{
  "beta1": 0.95,
  "beta2": 0.98,
  "max_steps": 4084
}
Below are experts of layer 8 (counted from 0) of a mixture-of-experts language model. Rows are named router (the router's row for the expert), down (a neuron's output weights, with its number) and show model dimensions 0-159. Each number is 128 + 24 x the weight over its row's rms, rounded and kept within 0 to 255. Numbers have three digits each.
Before each expert's rows: a language model's description of what the expert responds to. This comes from a sample of Wikipedia text that the model never trained on.

# expert 58
What it handles: First pieces of longer words after the, a or to, such as conf-idence, prof-ession, div-erse, dec-ipher, rest-oration.
router:105103107161137131149132134107106145117152170137116113192167165108147151129173124098161128135133141178106163130138152111124109111109108107126105120146155163050113159130142111091141126080125105119094151071180085122145122159137119086131150147120091093126171123114133112109151102129130165175123137091095121129119151153139119121125107130173151097137126144122124098124135106137124117124135115158142149142135170168133113132136134109084134118093150158104082108116118147124115115151120153
down0:118180164152150149109143108158138171130113155150081114153128124140113163169120135090107133162117107141152194150149181106162119117139138137137116153154143158128158082113175114105099144077116133122154121148088150123099110144124114128155111089135148130128134114129139136155143124111121140128155105126122088159124125150150089164105139147113139127151159139106127178184108106113115146109097151132147132103108122135144122183142081100109151106121129140132157130090118137185132123139148170
down1:107150135111110132142105123140123070094131125142147096141138161179138129122146168152100120133121125129134143127090112158125127186139109123134083095130161183157140102134107127163095136126097167131142119186121169145124162113114145113131131122097150102118106091154146132121140145142145106158146116128188124080147167151100092070123136115124133113163125100172077150103159129133118120169105148100131101135143124171141091162121162138121123152120113156163127152121107117114148133120157134

# expert 53
What it handles: Nouns for places, areas and positions after the, such as District, town, floor, front, rear, left, Memorial.
router:118116129117109118142122129161122139163204151131149087125169126144107141109157103117134114140147100173169155121136154143109129144133133137141110128145125135076090139109132120163140104143123089135166092112172115149121164155101125158167122128073150073122151137095159112131158115145153132156101106087122108121135160138138120177110136102121138079160105182140105147107131122092150133096133128137145118123132120108121135157121156065098136102082118115153124100152099124136122100121139166
down0:110127142115133121155116139086093114137198136072116150152162149103113160116128143106135101101156128135104123175113153135133117167167121116102155147150109150165133106139109180136106128128136130131133127114144134133136139126185161124110111070139144154144130137099125127139108107126123116136095079127122135145132117089148149129171119121136127079106192104149070138131099131053122144081083117116111133131130105153118149129100150113102143149111114105187109149126125109111110131148136127
down1:104100121132115098123116101140092157121130149134090154108128127103147124086115099139119111114139095162142093123149086112111171110109095130081127148117102146130134082111107101124119154094129172134118197146117125125111120130167176161099094114125149124143142154122158145120118120140100133113107143132168134111129120181124149105144101118097111141075161132110116116167128145144136100158144109102162164187127131160111125141137157129087111121133119067127067129139080152131115126145124109

# expert 47
What it handles: Everyday adjectives, nouns and verbs, and word-final pieces like -ase, -ade, -are, such as close, wide, love, ease, invade.
router:107084166111094120121115161127143142162151143110127131122162148159130128158117146127100163146076138118144135118128105182114141126129117147109097115094117169116120168143144104125116164116144087086127137118142114116129117185121168122143131117067103120116220131095181111147144115113150130117104121109158154108181137169146099134121106101153114070156116108114135101092112131139116111097141127159134098132146131142126110130115129092104117108120109145164089115117097138108125140105112121
down0:105095169121118125157137150105126114179150125104133172160136117136133081124095147128111109092115099126083180161099109159121117121156158144143123140115117162131142110145113187105123113137147150107155164133108100128130115137088129118104115121127123177159144073111112136137116122128142073110112108100095127114118125136165145154136167089170100117157178093121083093130118130145147094162147097117113134175109101116134164109133110128125126082150104149107153139145138111140119173125122133
down1:111170119097067093108147130132132093126115113123110122122141145130096092127118130106107211117192108117112170118159135112118131104098083142115112105089164134159165112123127125112124125145170108129149127131182130121130109120119154134137135133108180142147138125128098133141129106085140133130131114108128133091115140118172140133142100116124129123107126117142082112120131135163152143040173136143137170138140135131137108172125179179118148117106141135110169138133121171108111136140148136

# expert 7
What it handles: Place and geography words in location descriptions, such as river, border, coast, compass directions like west, and country names like Egypt.
router:136148130118146147119126152147122128142150125129114097145159108135130115122125125131128150112146096167191124111133112137108132140097169141131107133169172109092109128102091092173171137115148128144157108114172107134135118153082146143158125114091144114125194107063151153120150104122127119150127151125116100131148170159119108150126166115134115091112101178131107126149123178141112139143113135140133108125168128153115130132092192101071167100120116083169101106150111136117117125116137149
down2:087114105137086095106115097109145103135111127105123151119103115124131107147122104117103148127120154122152161124098145123194081144161155132143132148116077047142102138154107149148137113165167102153140102121114148132153160115124117140158146128176169124133100129125130141134134117077160119151161135128120142154146148096120131091093133081140146121163069128143097117098127157110136120155128137141132145140160101134096108149105145143115129116132105143177131187129134123187118140121133154
down3:171140153164141166114127099119107090152135132150166104097152130125126159131128157124136137107129100085161110095100164151133112165137161161107121131096112158133090110143139109137124124133079116174108156144166190156143144157149086119167167144086092140140185140128126138156118137126126115105133162121113158146134140153097112104156166123108130114131106137153109121156114121112118161172176144122091109111090152116132112108136150080127108119141096159118138081153127119139119127122164118

# expert 45
What it handles: First letters or short prefixes opening a word, such as h in hide, p in respiratory, pro, str, trans, with the rest still to come.
router:129132089132126140138159106179078152113150143133166144180101109162101134163112122115150142152156149145123123112128090144114152139105123125120095150137160127117097163115118100098092136090183107115181086083152110156192149130134146147113143130158136090137153112115151120141131135117124145157101117107120141108145151135155142145103127119162148149120132118112130116152105084126129120108113102102135090167152175123125103176114149118071154137099170133161123176133117145143115129101117147
down0:142136085159128102121109134169144190075135126130116113130113120142174140154114120135138162146161120147110117131151120167106132079131088069158166147144100141149092104093126132136130129118160139123114154076107114126146168099086146091137149109147137106125129168104123127094135072124131114102124142122161114136122126125109144123105117140163134134101131085113148107091117158109134121090134118123119146082114135154125139091113168151099161140120106140122077119132080115135111161190121114
down1:081154162153090128146130134127168157115116147117159138115137096147109131135100141146129117123129130120161090145117135077174169108087147157099145189099101097130133149105157120111134148118115138113157110150133133144102126159127109110125103119138125119178121125137097136099142149119137133143080123094160112122099123102100134126123104084088120087153113155121111128129128101149109130092106124123151096120098117111126145122102112180079095141103147156162164178137136129130205122120099092

# expert 57
What it handles: Opening pieces of Latinate words like Pro in Programming, indic, constitu, abs, plus prepositions during, under, on, in.
router:074104148134114166163164111117109120142103141119100138153130140124140140162157110118167131141149162117172120142138148134115127117104129139124111172124171135067090151111125170120165169153150086092125118132140109132129157143138158087124128151124113130110143104108126150105184134103145167184097119133113134117121122170161120105118142135156135133137130119096175138161133122103090120105101124071130095155084153125122122101128135132067120081131093113113087103151125161127116135131130151
down0:120164133093115116142087153162156102120110089114125142140122144151124140130146116080073140140163111094187142137152137131107144106147138177129130159172152116113107121163101130116159085132171123121125124152129136130147110095172094135191143125140116082091133102135164083135131143140118111135123095117105128136145087126119145114130133112153148095070151116109130120100077127158154177113165154152115127110126109097159112106127131113142125157141117138136120156120106119100160105170128167
down1:106144103156126092080128142116139083108129111118139140157104101108130149151144096129099138143131150077120127107102103125140139175127127179123144100128126116155152158115117139122127178088110143155138144131167152128139154084116120138132172123130163153113098137142109124111105083121146129097165128128137136155099109100169102120143148076158138089144117144124143125126146170083116127081141123134147118110168081177101082107148137139131167120112124133113078131121160118144091125067139120

# expert 20
What it handles: Country and place names or their final pieces, such as Canada, England, States, York, often in sports and chart tables.
router:084116096140097165096090091180134145140161144129147121119140139114107151174176121106135147146136117143144186129116122112107135158095159102133110105135156142124144139106132141176164137132129116135139129132130114140120125133136154149146121138114152113149151155088151124117144128131133134149113082128183104120130179147133092108133174150113125109084085191103108102166123158118136148153118144123151130126125093122073090103098162093119131100139121119179135169167127132145126127106162149
down0:142152128147102167121144134113145157131126164150094135073160104155138154115114140109122151137144148093136132173105127083132124154131148129130163173109215079187117138116164128090119124109133141106082161127133116129129078127119117169107132146137129126185133122137118092151144137126120164146125120159116186114126122105148105140116128121168130083150145103141128091177121125110132135076157136155108106139111108129146150147130112141127154118112150153143156103130139131139138129173091106
down1:118095141104078088152130156154102143159141099170144134161136142096106136107127135137141137154135178103118135089122134132149110129175130163130143156083110125128138157121158113089161107116102119117140129132154138132148114137069128132115150101113142186045133153107122112143099135141169183120134145124118122162140132134154143150134115151112160168152074152132107094139117099124163141108173093066131138092137127100126127146144106132170146141146121137115158144123120140117101114127121127

# expert 62
What it handles: Articles and possessives such as the, a, this, his, adverbs like mainly, plus endings like -ly and -an.
router:133120133123120148136072110136156141088126159118148113141116106144178121108104104100125121129111133143102136148161114105124143157075158167116093184141154144138126124131129153142175139133144088098097133114137129150164125127108127099170118165091124079154120118054135097072141125105098140164086137134172102096167144136163125128158144080158139137123084141123144110136140133102136176128087164134119152105126140141113095110120142115109154111110131128152113152143116153152119125119155126
down0:128095161105099131151148071140124143127161125126151149124113127149118123115089132178107140134174138120052138107132092115119093112102152119100152116115114114137144122108113193144120171154144111097137132114101151142117112107104156152122131124107138195132120090127133137130139147099115108171137125120145145084159095112139149125153174123132133102136130116123086129132130156086117191146080148126132115150101119122169073109102141142149108149123126139114101100151165096096137131134158145
down1:128146124120169118120172124134115115084140098112084176138093128150145094109135111100148141132123140120149113095171141173150122112136131125162089150192162119129123159130114104141136101154120115115152144149153110127113191170104157116128117105123128122129102140134151116107082178104140128091167179106139141171136140142171164159130142137172114087068163137152131150105133118167126141120168146136142115108127111134105150147153122135158127149135148106135148100120116155145158113110108096

# expert 60
What it handles: Short letter pieces inside names and words, often e, ra, a (Sir-e, Port-ra-it, Canber-ra, Burkin-a), in tables and lists.
router:144129101128070119123125109138117178138120123144081129126129121146142131157140102119117192155130118131111164103134110115085147128070115143099112119101129135128112150141143080148128150067175139148168134108157107151164132133120190108147090134092142121176113167139130112131116100158129132134080112131150100128149135133180103138112136112117122126130117138151098099139126170118182139090147110093162133113141099127104140131149131110146149107127137140134130159103145162175180147105131138
down0:086146134111067118147137117167120120156126097095113119097107172113136123151122127142161118154126167097157133151220111126142136120145121113151122133131111119103121138152160111155144136118106117133129121103155173157122090152162129132174131144124141161126156102105126159165146123115185137161123186147107097129161162151124141132154080162118162125113130142120142165142153136119197151144169139148133097102147118089132129111114140151139101143131110128133087161115118144140123121129124096
down1:096099097113103102105101149146179101144106103107151149163123122124147106111114169064131104139133129092171114141119129157142119115126132091139124115103141108140133131098133141120101113114100095096139142079139135163126114136087168078115145127097130123127178102121088102128086109122137128114128111105115127101160150129127104150147117150111141105132181132146160126144154090126134104108144142131118076117085072181128146092120101104132123103109151198141098143124140139123128147101101135

# expert 37
What it handles: The word the after prepositions like in or of, plus words inside titles and national adjectives such as Chinese, Australian.
router:086094135143093145103104088133125131124177165128132118147135106145166146119113116132124152086140123150118149118157139084117129153114121124118101129107137157120100130145159139145133145129130063129121113122148119125148124121119158098177090141087112106152133138096128089117123125098109149142090105120181137102173169138152131142113127108127105107109116146096142111122113148066120145097126128086127117143135126140107096096118148148129124129109164134134069127145107173158093175099209144
down0:106129109157126111121120119153125154090145105122142047105152109138130161104125122145103114142122108109165150124107121133150110146123159105114149137153171113116121170125116160165112113121115147156133122143157167088175141152134115117132115127117130157129168064117134111115136163141078112139114124178131121176122129134167123127119148138168169151138085124154091138087082115188156084154174135086098121111142117124104137126126144125137121161091152129134139147152125133155128128148157163
down1:125150128131100153110127101130151110101120136141103155118120128084097169105121145083127086125120137117126203140122152154121132131073144095143117121145131108191131123107114129134102109126088113122098140108081154143143102116133181123174139132162183149102095129110094172113086147158127142153152181097106140110088177123164128145112139172129134091135145128134129124105131099105094141160122108128136128143155153133138106104144095128131124109108137128113089132165144115085164124126107130

# expert 3
What it handles: Determiners opening a noun phrase, mostly the after prepositions or was, plus his, their, its, an, e.g. in the, was the.
router:139137110124134153119077081137109129124145179111141129137145089161155127107109129096111117108175147137151159145117105113108121144085187104114096160127168171123075121114109150104162139105175124085110146107163122129149130148120138125158133170094109083180123137109135105076124149098102151145108156120175097112169146121161129128136118116143113073112113132144112156117128165109111149127144149156089138125150104106138130115143139115111135104098137136113113149155121164163104137135141146
down0:120157137124129151129130146103128076125129132163141107134128117121115113145116145080193136168135115155136100127124137125092175110119103079142135160115164160142127136150138138141083094180095146184150137135116089150135150129128131158132137071112115155121137127117105120174109114136138139091105117106127147132116087172115118146098130131133157149141155144071121168110106123083142148147153139156152127135136142116113145151167153079121127135153145194149157107130147107110118072124138126
down1:127128162171096102142097114141138121155145116116134139115130090187097084131108089124111099134126094125148181141121136155112148132155190146144110143125106085128152123114121159120127072146145142112162140133162123153099145099097106114170134124127157120120156145121123109117148133114110119148140107139093143116104108133151132139082098123141189093082118102105161141124170157161090126128118140152125118120118174130122124113109087127149112144146145181141193099109102118117120111155149152

# expert 15
What it handles: Common nouns after an article or possessive naming institutions, groups, roles or fields, such as school, football, band, club, professor.
router:110088096120072149149109111140118156138136140140153111138161136129094176138159123091145145124142108139142160121131144118103132116127150175123097112118157149097127133127126109124142152112128105141151112136140120138151137138083114171155131159099152124091142108054132099120131098130152124116138114077121088063137146133134134150120124105135154083123109180133133140139143145083143152116149092096109135098099103119113121172149114076098163124097101118151141132159081122121095132072124108
down2:144121127086153060102127086112115121132150137147130099134124129121131085121096124168108162102145134161146179123125123122089120128127083149110129118120181087170112117147120140140125156121170118155127121115131116144116106140165179137164120118110136116110125162122191104107113122123118078118110119149088158135159138124108128098121113114106138105133118089091162103116133115118107157131099124186096137113135137134127072142102177144097175128140113098147140125196131151138130129138140140
down3:135126152124138154122111148120092117154089143133085087102126100147152134121120095100146111107154185127158075100122160070139089119134104122131083141097157104123148174115121095130150131124107194134130140160148124119123168118101149121123113130163090124129183111120074129135184141142119144130138116130115150115137104160132126140115167147179129121138103094121130176123096156138072103125119087098124127130140180117136143104146133142164128100142122135129120129154108120111127147127158102

# expert 6
What it handles: Middle or final pieces of Spanish, Portuguese and Italian names and places, plus country names like Portugal, Brazil, Greece (Bas-que, Nazi-ona-le).
router:134076135135111125159122103155119162143109118148141098120116134135158114128165105098118161122097121113124112120093073159113115108147157127134088122109151170106116158149099105137178151119120107138139150115131100128110164145108171120133106103092142093128156139085150173147108122128160106156144112163151108104095148139153136105159122123138096106114124165153126123174088174112096134145144118158115138151142123092103130071118143093126158092134111143141107133096066097118163142119167130
down14:116092133122163160110128146107150134087103106123115089085133112107093103160148089184142131145107142124108198149145127128121109117113107112107145067130112150157095123131078161168122110112139123115137123121078165158136131138138083131107110135104127156113146087130135115123123152106116130152115127113143122168118126117127125138144159098150125127123086063112120155146091125134074120108171135148109141104145098135094108110073131114130117130183152157119152117155120136134122170113102122
down15:115050124061091105183144116150093115121120131105111124097106117145142106133103144139165106122128125114130106136144113145146124157101121136131109178145116072149155104099134121078146127091133152130159136146145082162113110103116133152083127102156156137148103124142128158162162137106112140198121127148114114130137103115108141128133107139140139120145165181102114101121122128147120115102134103125129108137149120097113113143089130131101165104141161167134048137110123109142134118126140142